config.yaml
n_experts: 32
hidden_act: "clamped_swiglu"
norm: "rmsnorm"
beta1: 0.95
max_steps: 11884
Below are experts of layer 9 (counted from 0) of a mixture-of-experts language model. Rows are named down (a neuron's output weights, with its number) and show model dimensions 336-383. Each number is 200 + 20 x the weight over its row's rms, rounded and kept within 0 to 999.
Before each expert's rows: "raises" lists some tokens whose logits its average output raises strongly, later layers aside. This comes from a sample of Wikipedia text that the model never trained on.

# expert 9
raises: " and", " in", ",", " of", " for", " to"
down0,225,218,206,173,168,213,223,178,230,212,231,230,210,179,160,203,223,193,203,166,198,236,224,154,209,220,207,203,177,218,180,176,183,198,222,183,205,218,199,202,182,155,186,209,224,180,149,207
down1,177,204,220,201,226,162,220,229,211,167,198,197,196,227,195,196,187,206,228,203,216,210,172,207,169,185,183,198,177,196,191,201,197,226,214,210,218,208,205,185,230,193,153,228,229,195,243,201

# expert 13
raises: "in", "ick", "ly", "ame", "is"
down0,227,221,242,174,175,216,178,211,204,186,183,193,218,222,210,217,237,182,194,198,197,164,189,197,185,195,195,202,185,189,198,213,220,196,182,209,188,229,222,198,189,204,210,189,222,202,182,178
down1,189,190,172,236,215,184,208,171,172,198,214,225,207,195,212,175,205,213,177,181,187,200,195,197,188,214,195,190,206,212,188,200,209,192,201,198,212,213,175,205,200,167,200,196,254,215,166,212

# expert 5
raises: ",", " and", " (", " in", ".", " of"
down0,191,199,193,184,228,210,177,177,216,215,194,240,184,146,204,201,224,237,220,174,195,192,202,193,216,200,172,217,187,194,181,154,212,221,152,199,209,183,205,205,179,217,178,204,195,176,214,219
down1,182,170,206,218,219,152,204,171,162,194,207,222,188,220,199,196,216,206,199,196,189,227,171,182,187,210,253,175,197,193,200,203,179,181,215,177,207,200,188,217,202,201,233,210,216,215,209,213

# expert 11
raises: "the", "H", "The", "A", "V", "B"
down0,193,192,183,182,205,177,173,235,214,178,158,208,175,185,203,213,213,246,208,203,214,175,194,238,207,188,185,194,206,212,224,203,176,200,170,189,236,195,216,180,180,219,199,185,210,171,228,217
down1,146,195,217,216,191,214,204,156,199,231,190,214,209,203,204,174,181,202,198,208,188,184,192,181,216,178,217,226,206,212,247,196,226,212,165,188,194,208,251,184,179,161,191,195,178,180,215,181

# expert 12
raises: " In", " The", " As", " However", " After", " He"
down0,223,176,190,202,178,209,180,212,193,218,177,196,168,212,166,198,226,157,187,229,152,188,215,216,205,202,206,215,183,206,153,213,173,220,187,203,217,233,216,170,194,213,162,209,169,192,196,181
down1,174,217,209,192,178,242,214,247,223,212,222,211,230,190,233,234,214,189,194,219,204,207,180,192,213,213,223,204,168,171,192,204,186,190,209,214,180,181,210,188,196,172,153,184,192,169,211,199

# expert 27
raises: " and", " the", " a", " which", " with", " an"
down0,224,203,216,207,216,197,232,293,192,219,196,177,161,202,193,212,241,194,225,216,174,199,205,174,178,196,174,184,191,125,203,226,184,196,201,244,232,203,210,236,192,183,213,180,203,225,183,189
down1,228,170,201,225,237,188,216,225,155,188,219,186,221,183,183,231,187,151,217,184,234,229,195,239,216,233,225,256,217,208,187,216,193,199,214,219,206,182,210,202,207,194,214,175,216,185,203,191

# expert 31
raises: " in", " on", " by", " with", " for", " to"
down0,233,196,201,169,146,208,188,175,211,211,196,222,215,200,208,206,187,205,161,198,190,241,217,195,230,229,178,228,155,192,206,182,169,212,206,185,211,223,205,208,169,168,226,185,172,197,187,221
down1,214,186,205,201,222,204,185,195,193,190,208,184,190,225,216,251,198,209,233,218,230,157,218,180,203,220,165,196,211,201,171,206,204,210,192,204,175,202,207,216,218,169,238,216,235,194,192,172

# expert 2
raises: ",", " and", " (", "'s", " &"
down0,182,250,193,230,210,211,205,219,207,199,213,181,250,181,183,182,199,176,161,151,199,198,193,227,195,203,184,221,205,212,197,232,213,206,206,212,188,179,192,181,172,193,202,192,177,202,218,175
down1,179,201,216,200,216,211,171,218,164,207,196,192,206,191,197,203,209,187,226,179,197,231,207,167,254,177,222,197,213,199,205,200,188,196,210,219,202,230,197,207,183,184,251,206,184,194,214,182

# expert 19
raises: "|", "===", "==", "On", "-", "In"
down0,213,186,218,219,197,195,217,225,167,181,196,210,220,206,197,216,243,211,186,193,218,203,214,205,217,201,226,181,208,228,188,221,166,211,219,218,154,200,197,175,182,190,222,228,168,192,173,209
down1,231,184,206,226,168,186,215,128,216,202,230,199,202,214,165,201,224,178,218,196,192,216,206,239,186,213,222,223,208,179,210,181,178,237,217,225,160,212,182,219,228,205,212,205,217,208,192,191

# expert 3
raises: " ", " or", " early", " addition", " lower", " late"
down0,193,212,146,213,164,218,173,204,202,177,201,184,152,204,210,181,228,218,199,225,168,195,190,220,209,229,196,210,203,209,192,217,188,236,237,219,185,176,188,225,181,217,193,221,232,208,211,220
down1,208,237,179,199,196,199,195,258,180,176,257,197,191,194,176,199,223,228,191,207,199,214,217,183,171,173,208,212,213,195,223,186,169,189,217,204,224,199,172,226,156,195,223,198,185,203,210,227

# expert 22
raises: " of", " days", " times", " people", " years", " to"
down0,237,212,217,196,221,165,232,185,226,210,210,190,210,190,232,195,205,211,198,174,209,194,197,201,186,187,172,197,228,192,197,225,204,215,189,201,222,213,171,184,203,203,174,195,193,201,230,196
down1,201,178,203,191,167,167,237,243,202,185,218,190,201,191,169,208,213,165,192,183,228,232,189,192,170,202,217,204,198,203,202,223,224,182,195,177,215,196,182,226,236,201,206,173,196,224,194,199

# expert 10
raises: "1", "15", "14", "13", "18", "11"
down0,204,242,193,195,191,183,211,185,211,210,193,170,212,205,179,250,224,184,171,195,203,212,211,201,227,215,213,221,190,163,196,216,161,193,202,209,211,176,209,196,221,173,188,225,200,202,202,149
down1,195,203,185,173,226,200,178,203,191,247,226,186,201,210,215,175,202,217,150,238,213,188,211,179,213,196,171,213,191,180,204,193,197,206,165,186,198,186,211,224,212,184,186,198,205,225,235,182

# expert 8
raises: " the", " a", " an", " their", " one", " two"
down0,199,213,177,188,218,178,227,180,196,193,195,255,232,218,194,198,175,205,188,201,181,208,214,189,200,190,223,210,221,200,229,183,191,204,202,186,195,186,200,203,213,192,188,172,240,218,221,206
down1,198,219,204,197,197,215,178,151,197,184,217,211,204,216,201,203,215,214,190,192,161,219,197,218,169,190,211,162,177,223,213,215,215,186,174,198,210,177,219,186,211,202,196,180,206,155,209,220

# expert 14
raises: " F", " B", " of"
down0,233,202,212,228,200,208,237,179,208,216,191,203,203,196,228,163,189,221,218,200,218,201,193,203,199,192,180,157,237,185,174,196,202,215,198,169,192,206,190,227,212,181,237,196,200,227,193,179
down1,160,200,219,177,174,178,181,197,193,213,179,220,198,201,199,209,230,175,210,186,214,203,182,196,200,190,181,197,213,200,182,195,231,175,201,171,170,207,212,208,212,200,210,196,226,205,181,227

# expert 0
raises: " a", " an", " the", " in", " one", " on"
down0,215,166,186,188,202,191,227,113,215,199,204,167,182,182,177,232,197,220,218,202,193,184,200,220,182,188,210,163,199,185,169,209,197,193,193,195,231,184,216,241,235,215,188,201,197,184,183,234
down1,235,239,216,225,174,202,195,275,194,217,188,219,178,188,187,179,215,190,175,160,189,208,201,190,234,193,185,173,190,204,207,183,218,180,228,222,201,189,182,227,203,215,207,181,203,217,183,188

# expert 20
raises: " and", " G", " &"
down0,192,180,178,191,189,217,178,210,203,209,206,172,155,232,182,200,211,216,187,175,193,223,209,202,190,197,188,241,183,213,186,215,176,201,201,181,162,201,234,177,183,221,192,225,220,212,230,163
down1,204,179,233,216,212,204,227,218,198,207,223,209,203,190,223,177,177,169,194,212,224,185,189,199,191,173,217,217,235,165,178,214,189,181,213,211,227,196,189,198,222,202,148,184,226,174,189,233

# expert 4
raises: " the", " its", " a", " their", " this", " his"
down0,209,182,199,206,178,201,209,144,212,192,177,209,187,197,206,194,193,215,181,220,203,224,218,174,162,205,204,203,185,204,221,199,224,201,199,203,183,205,210,252,228,152,185,230,232,183,199,201
down1,211,194,193,176,201,159,221,232,200,232,225,206,195,223,218,177,189,212,196,185,247,181,210,165,227,180,188,215,205,181,181,159,208,234,209,192,193,203,187,213,222,181,197,205,219,198,225,173

# expert 28
raises: ".\n\n", ",", "\n", ".\n", ".", "\n\n"
down0,231,195,170,214,270,202,206,205,190,244,175,174,224,202,187,209,229,229,196,180,166,186,221,192,200,207,173,192,194,200,215,183,192,238,217,209,188,177,205,230,188,216,203,206,188,203,196,126
down1,208,205,198,191,228,227,204,245,211,189,198,204,225,195,179,203,200,204,193,205,182,181,193,198,209,194,199,173,179,210,206,218,175,188,205,169,207,192,211,198,179,204,205,202,200,225,216,201

# expert 25
raises: " and", ",", " in", " from", " of", " on"
down0,166,201,196,225,226,178,196,223,185,207,194,204,216,169,210,201,211,220,184,201,184,215,194,212,217,201,203,205,175,233,195,235,201,189,211,186,212,208,206,190,177,173,200,203,208,238,219,202
down1,206,176,187,210,203,161,175,167,218,187,207,184,165,205,232,206,190,206,221,209,209,182,205,169,215,202,181,210,188,199,220,171,189,191,211,228,191,187,186,201,197,184,186,214,185,197,224,209

# expert 15
raises: " was", " it", " the", " other", " is", " others"
down0,219,176,202,214,215,194,213,194,223,173,222,165,204,187,180,175,197,217,199,208,195,197,171,216,202,199,205,178,182,185,204,215,199,216,228,216,207,202,196,210,183,231,165,197,172,219,210,190
down1,205,197,185,214,244,178,206,176,222,199,180,217,213,197,212,208,202,191,214,205,203,172,190,215,232,186,193,179,218,205,196,213,230,183,191,200,135,172,190,188,202,190,209,203,205,222,226,215